Weights of a small mixture-of-experts language model, trained from scratch on English Wikipedia: vocabulary 8192.
Below are experts of layer 4 (counted from 0) of a mixture-of-experts language model. Rows are named router (the router's row for the expert), gate (a neuron's input weights, with its number), up (a neuron's input weights, with its number) and show model dimensions 0-223. Each number is 500 + 25 x the weight over its row's rms, rounded and kept within 0 to 999. Numbers have three digits each.
After each expert's rows: a language model's description of what the expert responds to. This comes from a sample of Wikipedia text that the model never trained on.

# expert 36
router:544473510517549513501502474468463495481493491530497496491542495532511497521479475539463534499467461510538489473497527533513533517472500479503479472466499522477525506494468480451480536542495535486506485526529503547499518462512488508457472513467533466489502470478447511496488500543496469484493474499519512450508510516464500497446484509463528464474473540519512491473460500519489497517435481503463490460504481533494499475530526447515479529540530534508470501518489480461546535478479493495482453503500479489495468500488515482513496530517512466489478481491521510520500535458464532497457502488493513460517512487479528474529512557502480512490476537491463500528514519478484486527520
gate15:483481472501508493490549506539507490503518493528490487530537474510512506533527542516481488489555531543438505529475515533522515482518514537525492527474479502523522504515491567507568440492502491491533500491474480501507525501476504480522532495528502504516506482482489485485514500493520471496490481512523518529506500512534485548440489513468504509487499532520488524499451508516473494501493512514494470508465486526510520566477528498536475480499460484554528490519512514506449494524477579490499543505515497521508531508484511475509525543494501535476508478514475488490481498478500504509482464500481564477515521515536455514489544508486471502482533513514511532518487472444515567517504
up15:491530517493522536500531532462489496516531505486524501486469521530526507533458511461521439486473514456503490495500487491532476515519503506501471525518531492496501474500523441453481533513506477551506515519532456549476506523510506517505481476468510499568509454515509527525474510473418536475477475476518476475508516450449489483488536542522486567506501450526500483474524492506508496479525505543520512502495519519502485478484488495468511503524527520517499534500522496501495501496481481491460541500517517505473482508497491509497494491486531507506497516501535483547481488525484510520521501522474497497506478489506506497518542495551445476487502494532470545451479553534499507508443
It responds to: Pronouns, relatives and subjects starting clauses after a period, comma or that, such as it, he, which, that, they.

# expert 37
router:506505525515489468480534483451489518509550482507512513537498472454487509496508509540521475505500469496461494543494518456506491535510497503490547537541510504525452484524455538522547511508475490464491543506516497486499502543489486477532493477531493485495541467477478458535476506501497485444475524488516482501481504443485498441506536485522517518505498486513443515472460521473515533527486458504542462474461499552511480477482522510509469501552491505532509484491504493488491568501515488483506510486504492522489512526440498477467494568474496478513486495528461493522504465512499455531511494500525482475470492456523492520497511490478529491517519500528524499483460476493517486472517
gate1:516489516487487485517479477515506529488527567495548491501499479537492535451536497504471463521458497490527467459552500514520503503475513510528533497535481499492513466505477465542478508471486515489521531514481544504488473500504508515500492487437455505493481541504475502532467500543480487494487528542510529473480510511532522497490506471499496460490547496479502543486500471493492479500489499521540477505495490490488509500478521515527528491515489484518489414522453501550485479457497485513517501484476463522496524546475530514497488508525494535535521492513486466474458533522493475510456482477503491513564493512499496526493519456469495525469496507550529483513513455477447457529500
up1:475510505526503505462519484493478477488418465521511477470502470483497467517452508493550533549486447506433520493454542528476512458488520448512532496476515517497493489518531494504506504487541511516491490498493479492501495486502516530452480566564524516504505502474493527492509509481503480517476472490508487507537464473500465534472512543502519526489481502479461460489537521487521493510484510473478532478500513500495468500512492476462508539490474491518529528490552519461503528524481504508490499488498481549467500528510470491500502517507510512543462479524496492509539501471524518483522510507483537533457542493466518468518481509520491477512495530472511501505474487542480571462515
It responds to: Inner syllables of foreign personal names, titles and place names, e.g. Kat-ar-zyna, God-z-illa, G-aur-avam, often in lists and sports tables.

# expert 25
router:491507498545512467541480479517491510495510489514502475511529476488509481519529487510504525449464460523485498499492501554561519488485490475530480490491502526481508522501471472461469526502488513484457448531532495495504473448518469521474502481481512467490479500478495485519501506497507498502510473477498494483495535523526528511495516482504497474493480508493561534531467507534498505464477540539475505494497456477500507487503459457494508533497506486485495508497506535466502546496548497521503510491507481533497479498534484511547499482520523441474500456490462526479517518508492479501495497515491521500473513473516539521494488578494474505541507541499450522542570503545448486447557
gate1:475492454472510522478505488531466501509523490510536483489502522528516474476481459530485515459540444474518503483508522499501525494489473449460498490500532533471514590499475531496513499513494463496499468475496497536495488516485504542513493537475494575497468507503532515545519502495466450525471475492517513486532458466524526498521492481474500466474484508478517498448502512516477508514513498537489505472510517502497501512498505459472519504520504521513494503549510499518460475527495479511512508512504546530523473516473497533516531513497450488501540549468464425498486493520507440478502510501521510523500518503517476507492476491469491511465463484439445498492487479483532484507512
up1:446474492503469525450517475509469524477469502539498497504492513512501492471452492491476509452513469499495485491486520491490534534493505483503538523533535499498551568470509513503477526522489493510488451551523509480497474520493502521481490517541521550455502508517528477462508517489503493540496524531494467521467438499547464490542462489497524451509484529502512485469515520503473491499496482475518471489506510497510519490475501475500521509472489511499476480556514544508436488563468474513499524484516489497518469490495501513586511485488488517476487540487520484471489462553513476489516545488509518527459476483514498489505521503463516491491496538474480477515493471479536478475508
It responds to: Conjunctions, prepositions and clause-linking words in running prose, e.g. that, but, while, when, in addition to, as late as.

# expert 32
router:512488506449479488436491516520500486526528508508474459464473474472504503528489463508536454514499504533507528506545462478543496508528472522483515489485476423493483457504480511526498461521489457484502543485498510487495561507498516498499486468496552481536475523479509490482483493473513521481486540533479473512505473476480483455542502523506537518476504492517492490517510513463506497537465476471506449540481545480492470507521480509503484486519490570530466529502522513483485512485495526494483488511489498506511493496520565521464489535496504500479549500547540519491522485515507516511491524541493509451487508483514470541477530498474528486492502467548501472466486493472531517467528
gate1:519491517528509494498540470489476481475466530472530501492456426503496520513533513482493448464486476573501491522496523537523512514494531508497470523491547473519504490519478509499501505463533525530528483524536509488540486455489511499465532513523514502500494502446470528501515477490501527504535521488506465469514513519532488533485524522527561552463485447486491520496475443506489525508505521509500509485490535521508480469498491476500471469495486521518498513509537498527479509487531560503511560487489507501502525507512513520483512474491534483492530489536457487487457495517487492472492495524525462490490474509467495518509517550447532489485516547495487492542532512485466553473469
up1:459531528518481485513458528514475490501453479502479501499519502474519537501468480472476486479508463506466501494493496511447519470516516495513517450496520450458531499498508462533528517464450496504501495472480480498478541499492511436481488480473496483473509498523498471540505552486495489476479476556498519486492488518471488499464487459484523521471523557503538478502509471565475495532496543481508498545520495581500493521525500494480483493480517500532560503517535455489468474497497485521510486542501504503495521516514511495541550541486513492537531499533526503475496489494501532493538465472537494535517520490502505522479528494509496515502492502522496520547442486512502524495537
It responds to: Middle and ending pieces of names of companies, places and military bodies, such as Elect-ron-ics, Pitts, Corps, Navy, Palest-in-ian.

# expert 35
router:485466506554482486490500492524499506527418497520489486509498550501494499518531516481538535487459457516521518558479494492521491516483482473501483502522478495537500539532526513500515522488551543534489472511539511497484495486548493524489463553519573490466484498463495513524544509531488488476553449538466492507466529467529523474434467531500490518504519507505483492482498490495476482474513539504524536490490493533492485488501482489504474506488544525492517500509530535438486503491514523484521529455511518494487489518517514530517470461501491452461490525497481483522482492477488498529515515515482460498507492490487551513517482446468472477477509479497460518501483518501512505470508
gate2:510483498500454420444506503494492496483470479516547518521462464495449480487486457481469494492476501515520483517538488516519453490527501495493484514444501552505477506544511511478500503516493508529505503508495480517475527491504501547529460529517478545534507477510494520506551477458462493511534510514500520429502491498495522512490520520522536498497515508464511525519448450514513500429528482487483492450531512508505522538522507499446498507494494500508508476483551529505484512463510504504526491499539499496498483477538490574458490484483480485479492514473498490536533465495493458496498471487554494484526533484496494536507513487514477498471497494501528514514514509478478509493554
up2:505542459497470504473483512534453504499512527455486495513516468478491498457577551532502485508514497508492524480500502464493497557538502452490529502532526493484511477494489478492497505529518543496468493516558508492491465489494536431507505504488499537490523511483519502519532478474512490537509494546477506543506522535499521540484505497520516491474494472539516477525537490472481544487461499462500484521521447551507519545493507491463496501482516497505490472495446479506518485489497506464467475461478492472518532518500501499509490512505512472515496500536483483476514494491485520435474476476557468518459495522519477490510543553467528513521534481519484545524492498496527483479511
It responds to: Inner and final pieces of abstract or derived words, such as -ality, -ically, -ature, -ity, -ected, and s in contractions like it's.

# expert 13
router:525508472506503530519473507464524474505549499521503480486511479479501503483527495519485482533525507470494469541521507490445525497523516468484491524484470537516426461489437531537500487486480489476484543493472501462492537516498498512504488506505442508494485490503515458494488502506477525498510524494532533469490468528492510540531475477473494515501488504481497549486500527528452564463518480456513524520509543486500489481454513517491493553489444487490490496514533468501509501504470444454473462503484511547531496480464486493481528524483525527538512534465504524507499502523501463506499475507518504455473488527504476467490507497442503523523527483484517503474476490540488464471464
gate1:525491506491516487473492532494471495520508497434486473505511506492522483488517508515487497486500534508499459499515497545511516487459547507514476517524477512534523507530478560488487462470475468499534489479555526521501524477508524466532487509435524470472510531491481471500474530507459500512486520555521497448491492478524503550521466514527500485507463466496532492554501494468476518490506499544544443535528489468491512490471543489487472502490507514484443493526538518540494521510461483478497505498506459510511498472510505522516468496503468562520463510516504526529530498469501500499542504520520510511551496538468523487462463536481481520471483484528459531506535491508511487507511
up1:504479531516521517523483470492528501477480466504478508511485529461522484488525456497470499490502493460482505513490520536520532539463461488496474500549457515545491507542476498548520519495498477520481441470503482521530523481491490492513528527459504478488487482527428489508485532509518498497533496531496480492457522481502548503531528520504514474472569480478476534477521491501506563479496484491461513506512484470481540502469496456529474457548564498521453499489535516494491518489541458528503530497459497482476530510533506544470517512502468521495478462495494520529482513512472517515486483477475479476517512509473485487458495499538475509487481511516467485526484488469460498472491
It responds to: Later pieces of personal, family and place names after a capital initial, e.g. W-ied-feldt, Kaw-hi, Row-an; also name words like Wood, Lake, Oak.

# expert 16
router:487527475491501456487486481483495488491498553518474515494485477516534510481453507483478458548450553494499461461544448486477499489504492522529528528504499451511489459500460504523548510499492500471509496458460468482485495509515500534463485489519497471554510512486522467515465477521512510499489488472454498487474480545441521514515491503533544498493503494491465464436523513459512502555513482472489454518491548475498484500524480518475477504526502502494465469517521489515466500501488483486467478541502519564520501528532523524504503536481483496512490518522494500527535504478501481529483518482517488446504493489492511523496503504478461478489524454477489456477452497517528475489471
gate1:465491508469463487517522509534527482458525500505497538486536487526465492510480494483485516529511454471476524498452497518489518457526499493505489522489475466472520514473454500475488491443484481482511487516551491474504475473472498542496458508527534515488514513508513469526530497526527494513522556514492431507520516506480528486533515512508480518485532521478506540517547498528444508494544482485522520478502462503514489525538506447529527497510528527481485505474487474546492506504506487488511476477536474489486476480522503512530498486542492451484500516472513484499517522465513484515540537564537536479513459490498499471496491486536491518543517494474476488453493561510456476484533
up1:529491489568503499500488449485508480520458509505501438476497505516520463470493527495490515488526509501468513468462479443532510500536502497537530490501492541512549535534532506470558510451513518533511491505504511534501496451499466546486479515468520488480506472483500477510487498499449507523515458463447481541498504514519479506535498521508529493500494468489495535454494542541501498547494511534509487505541502524499501522513488541479436520512499472540490560502513506494531505515500540473495510479476539516497523508503493459503455563494493494499504486497495501481522461501487542512494494511472544507497509502508503527467508508555496485466461480476529495488472484520489467525519
It responds to: Word pieces in Indian, Arabic and other South Asian or Islamic names, such as Bh, Raj, aj in Nagarjuna, Moham.

# expert 14
router:480501513498548507535496512521514482533450490479491541539498537494496495475541531472530514500516535544512501462518509470494527480516488468531523527502486530508482468492520510536505564529519561480508489529478491481469504490473514495507497488504545490478520508471507503533484514542480469477480456519484492538464524487498491501448525505494492466480502464535509490462559523534510478513445506469508545519487493500512489499512497521479522487514501511537525478484493538463486517488507515515495498487482521531505503520485459499487498526516468443448528509528469489480525481511472566493518531513473529500487502531510549485458481512581513507525506477503479517539493456489483519486472
gate1:515559503509494456489518484508495534483518511505479490533451470491473506508480451504498505494434475519460475506505512530496481527483492537465506534483531472549474508516503492485509486508490470498512495501471457511509547477523469478512512498544556498470514460446495495468518466499495510517508502462459544502485528503532495498511536505479495505539478453508494530518509519503487456481490519501483568467511508483481473520491486522512475501501430481546540478501519527493518493523499524491515523491497522504516466498540491500493487541528483494477547528514466517495526504498540491503457483521507495461433492492531525517548495485467494525459508498524468499517481536531502553513536
up1:488474496502487541541504485518507472514522473518520541485502537468488499526509494491540541537503470483509513488475465538468470517532492467516550460485481487495529497496511518492531497545492508495482555482547525524476466550509530540487503455481465560502481569484488522539458512470533494512491507521509485501504492492497465525480502500504523506448466512457495456505452494525500522522520478491501463522511517475513474479502519516524515473497538536490487525492478488505494548528444492507538525504506444483513527527446514504477523478529480532502485463511531482521462489498513549475521498491493470521532500541494455485468539498501487505471487518491517506497521478509515509510461
It responds to: Commas ending a clause or list item before and, but, which or including; also some word endings like Hur-ric-ane, stre-ets.

# expert 3
router:532495484495483541467471519486454484504483494516486503493508515553527496525491473514469537537495537496524509489515476477505495483496540488521557496501515475516522437418455493471493528510507508491521534511546510492504493506488512481527488505513495484509461489510515484514484520485459507484484489487519467523530474561492491506531494520521504528482515496509470467441504529480507479562490476473507464434552490492478520520518496513526493480502500481515428469533502488526530478462468461465481489528476499469514550496503483492474504540492492525516519525484525492528488505489488494470463516479471487447525516484484474448521504506480511471500528536493505513504453492491525481546480
gate1:449493552508501497476463477461508463449476521554497535508500517474480487495485439482552525516515528492548513531468509499490462507465484488504493527493482485471509505464499522495483496478532529480552520506501452551485532437521525526518488495525517536471505495500503498487494517484475510528501523458529544500545518556491462495481487487527508472506470542532517487550500522546470468492507463507470528517519483518517532483487525495509530527511530533514527510482545498519475520458526472540497489511519538483509518521539501466540516531508459514523471479491495496539492538510516509475538495505501473469480494495519491501507507538507481508503516508535519482499488519535514540490484
up1:490478484508553511500522503502466492559513504481513529488502472500491521479519539498492506496482532506543476517519515507535500478471486519458521517526506485527504538518493530473491513481498505514489501506449450464520546471495502510495494545483490494446512458507492543470484533481510499506478461481495533440476493515515503451496463484495505480528499505459495491482556462472487501513520487455485483498469497532490508459531441476503474525543511521522522506462562460499486529519487503493476567507509454496491518516507500472448505496502486477467532496506523524487536519440461547493480525504524530493488449493512473487518478465507454489466497506513491483514462484480488519527499
It responds to: Articles and determiners starting a noun phrase, mostly after prepositions like of, in, to, such as the, a, another, their.